From a checkpoint of a small mixture-of-experts model trained on Wikipedia.
Training: a variant of SOAP for the experts, 338M tokens, 9649 steps.
Below are experts of layer 4 (counted from 0) of a mixture-of-experts language model. Rows are named router (the router's row for the expert) and show model dimensions 80-119. Each number is 50 + 15 x the weight over its row's rms, rounded and kept within 0 to 99.
After each expert's rows: "mostly gets" lists some tokens that are sent to it at least half of the time. This comes from a sample of Wikipedia text that the model never trained on.

# expert 18
router:49 33 53 57 50 69 24 68 68 86 42 52 31 28 54 23 43 39 53 33 48 56 53 57 69 57 58 30 49 67 46 55 47 47 65 31 43 62 51 19
mostly gets: " You", " Q", "{", " Won", " Women", "Q"

# expert 13
router:47 49 23 18 48 67 25 64 70 71 31 23 44 28 47 55 24 57 44 31 42 39 33 66 60 72 54 28 43 44 58 33 39 35 43 68 54 61 41 26
mostly gets: " Love", " Life", " Green", " Rock", " Girl", " Way"

# expert 28
router:49 59 48 39 53 60 56 33 55 45 55 31 57 53 52 47 40 43 48 60 36 34 28 27 30 54 53 62 61 48 56 61 31 51 66 61 53 51 58 36
mostly gets: " ar", " ab", " aud", " fac", " ed", " Bud"

# expert 27
router:46 51 21 76 52 36 76 54 56 68 67 52 41 67 68 53 62 28 28 41 45 71 36 60 40 35 30 62 74 34 50 41 54 56 48 53 66 46 22 36
mostly gets: ".\n\n", ").\n\n", ".\"\n\n", "\".\n\n", "On", " There"

# expert 5
router:86 54 58 42 41 57 39 66 36 60 39 52 39 57 72 43 33 44 66 50 62 43 76 50 33 52 38 57 45 07 71 71 28 50 38 49 42 28 56 73
mostly gets: " who", " they", " been", " well", " them", "ively"

# expert 24
router:46 67 62 41 52 05 46 35 34 57 53 61 43 51 49 37 77 65 49 75 40 41 56 34 55 77 47 68 46 46 40 39 62 25 50 75 39 55 42 58
mostly gets: " w", " part", " end", " years", " h", " bl"

# expert 14
router:45 33 60 53 56 31 48 54 42 90 41 43 37 50 54 89 40 60 37 45 67 57 41 40 32 48 18 44 43 70 29 52 61 47 51 61 73 72 47 23
mostly gets: " Spain", "ansas", " Italy", " England", " Australia", " Mexico"

# expert 2
router:61 65 43 55 43 62 56 32 63 54 44 37 52 61 42 62 63 65 49 38 49 31 74 59 53 52 54 46 26 82 36 27 71 66 61 36 62 67 28 49
mostly gets: " sq", "180", "′", " ft", "120", "48"

# expert 1
router:58 37 39 61 30 62 78 62 37 39 67 60 51 37 46 27 59 31 74 40 55 61 36 33 53 30 39 62 62 61 57 38 69 81 76 34 46 67 67 41
mostly gets: " \"", "\"", "'", "==\n", "==\n\n", "===\n"

# expert 30
router:23 56 36 52 46 64 24 56 65 56 53 33 50 76 43 41 49 38 46 38 58 50 54 55 59 53 43 53 37 42 66 59 81 72 45 67 83 49 59 42
mostly gets: "adel", "ñ", " Phil", "bl", "ff", "oll"

# expert 0
router:55 63 49 43 71 57 45 72 58 35 49 60 54 44 76 51 27 42 52 40 38 49 73 76 25 33 68 65 21 53 30 43 57 81 76 65 53 50 26 65
mostly gets: " and", " but", " &", " or", " although", " while"

# expert 19
router:52 41 49 47 82 43 16 85 56 24 28 34 55 55 39 59 54 50 21 36 50 54 38 45 44 65 66 54 76 45 63 31 66 25 32 54 47 56 49 30
mostly gets: " States", " Island", " River", "idae", " Street", "ville"

# expert 11
router:66 66 62 39 49 43 71 76 34 36 72 80 76 48 53 44 27 58 39 57 27 44 77 50 31 39 54 33 44 49 29 59 70 45 57 63 42 65 59 44
mostly gets: " until", " where", " when", " during", ",", " before"

# expert 15
router:43 42 40 35 20 22 57 47 50 51 48 34 45 74 50 56 68 61 40 61 79 34 56 41 36 30 57 64 21 58 54 56 23 49 56 68 46 49 37 45
mostly gets: " an", " a", " two", " most", " three", " some"

# expert 8
router:40 36 44 57 50 40 60 55 78 46 72 49 36 56 27 38 74 08 20 19 53 43 50 42 54 43 54 52 58 61 43 25 39 52 56 39 74 43 63 33
mostly gets: " Apps", " van", " Jr", " Candidate", " Mc", " Ba"

# expert 21
router:35 47 42 27 78 61 77 78 56 61 65 31 47 38 53 40 57 63 60 19 60 44 46 65 37 52 40 41 57 72 45 72 43 69 45 57 51 67 81 47
mostly gets: " =\n\n", ".\n", "\"\n", ").\n", "'\n", " ===\n\n"

# expert 7
router:72 34 40 73 58 76 55 79 55 29 57 67 61 27 45 37 63 41 86 63 57 63 41 41 17 47 67 52 74 47 42 23 80 56 32 60 68 61 53 55
mostly gets: "\".", ".\"", ").", "—", " program", " War"

# expert 25
router:46 67 72 01 48 57 34 29 61 63 28 43 58 48 56 70 56 21 62 61 67 75 50 68 80 37 60 49 55 42 69 30 25 53 40 33 42 35 32 66
mostly gets: " oper", " equ", " prom", " design", " cre", "duc"

# expert 16
router:48 72 55 46 71 59 51 44 57 46 30 51 64 70 68 51 42 51 39 36 54 62 33 59 62 56 49 78 71 61 56 50 28 59 50 41 43 28 57 80
mostly gets: " dist", " adv", " att", " prot", " stud", "See"

# expert 29
router:51 38 48 53 47 51 54 75 42 59 49 43 51 59 52 40 31 45 36 43 54 39 38 45 65 47 57 36 44 47 65 43 51 63 42 43 78 85 53 39
mostly gets: "ø", "ö", " Che", "ä", "ü", " Cle"

# expert 26
router:52 11 47 69 34 56 42 57 53 32 60 54 29 46 34 26 51 27 68 59 40 42 18 58 57 33 50 20 71 63 28 63 37 18 58 55 64 57 55 35
mostly gets: "=", "):", " :", ":", " List", " |"

# expert 23
router:42 36 84 64 58 42 83 45 43 35 26 75 63 41 40 80 51 33 51 85 32 49 72 57 56 58 59 38 39 27 38 50 67 64 43 26 31 44 59 47
mostly gets: " with", " from", " to", " of", " for", " during"

# expert 9
router:54 60 70 52 50 61 44 33 68 57 53 45 51 47 43 38 43 40 55 51 39 64 23 54 53 69 56 59 65 56 48 49 29 23 61 29 17 26 79 78
mostly gets: " Total", " Candidate", " %", " Date", " Preceded", " JPL"

# expert 6
router:46 39 50 71 71 64 22 44 63 51 66 43 51 43 54 52 33 44 42 47 54 28 24 36 66 40 65 52 71 48 57 50 52 60 40 70 81 34 75 34
mostly gets: "ić", " Williams", "ski", " Lee", "inson", "ko"

# expert 17
router:41 53 38 34 43 54 69 49 57 74 65 09 31 73 73 57 57 47 54 63 52 71 38 51 57 36 38 51 41 19 43 51 54 45 41 70 46 46 42 66
mostly gets: " st", "St", " St", " rest", "-st", " ac"

# expert 22
router:53 40 57 59 51 50 40 29 19 44 37 82 70 53 56 80 71 40 51 39 54 39 85 38 54 43 20 38 18 50 26 68 54 55 55 42 27 47 68 54
mostly gets: " has", " have", " been", " had", " would", " made"

# expert 10
router:41 67 51 51 55 42 42 70 34 48 32 62 38 53 66 56 65 66 38 53 31 38 47 48 60 72 49 39 69 36 50 62 34 35 23 69 24 51 22 67
mostly gets: " football", " government", " village", " education", " country", " player"

# expert 12
router:41 69 34 61 23 32 86 36 25 51 32 41 57 43 39 49 53 65 79 64 62 32 66 51 42 65 49 67 61 52 54 60 30 48 35 48 64 42 28 75
mostly gets: " one", " three", " two", " second", " four", " six"

# expert 4
router:55 41 58 46 63 39 44 44 60 20 77 38 52 41 24 57 42 69 43 44 67 55 37 43 39 76 57 40 65 70 61 41 68 23 37 44 48 39 43 27
mostly gets: "°W", " Coordinates", "°E", " Born", " Website", "″W"

# expert 31
router:19 44 59 46 50 49 46 35 59 56 54 27 23 53 53 33 30 46 36 26 28 56 31 46 52 61 66 08 64 47 66 47 53 50 51 71 61 65 66 18
mostly gets: " Mar", " Paul", " Victor", " Robert", " mar", " Peter"

# expert 3
router:55 52 36 63 43 51 60 49 21 44 48 50 31 39 51 37 45 76 63 51 62 56 67 43 57 32 65 41 53 38 57 71 73 64 64 23 58 76 41 46
mostly gets: " the", "The", " The", " its", " his", " their"

# expert 20
router:32 46 28 57 36 50 20 36 75 61 62 70 45 49 26 46 25 69 44 41 38 66 54 27 63 43 58 31 37 74 69 61 39 67 67 68 73 53 30 40
mostly gets: " MPC", " —;", " −", " +", " million", " ±"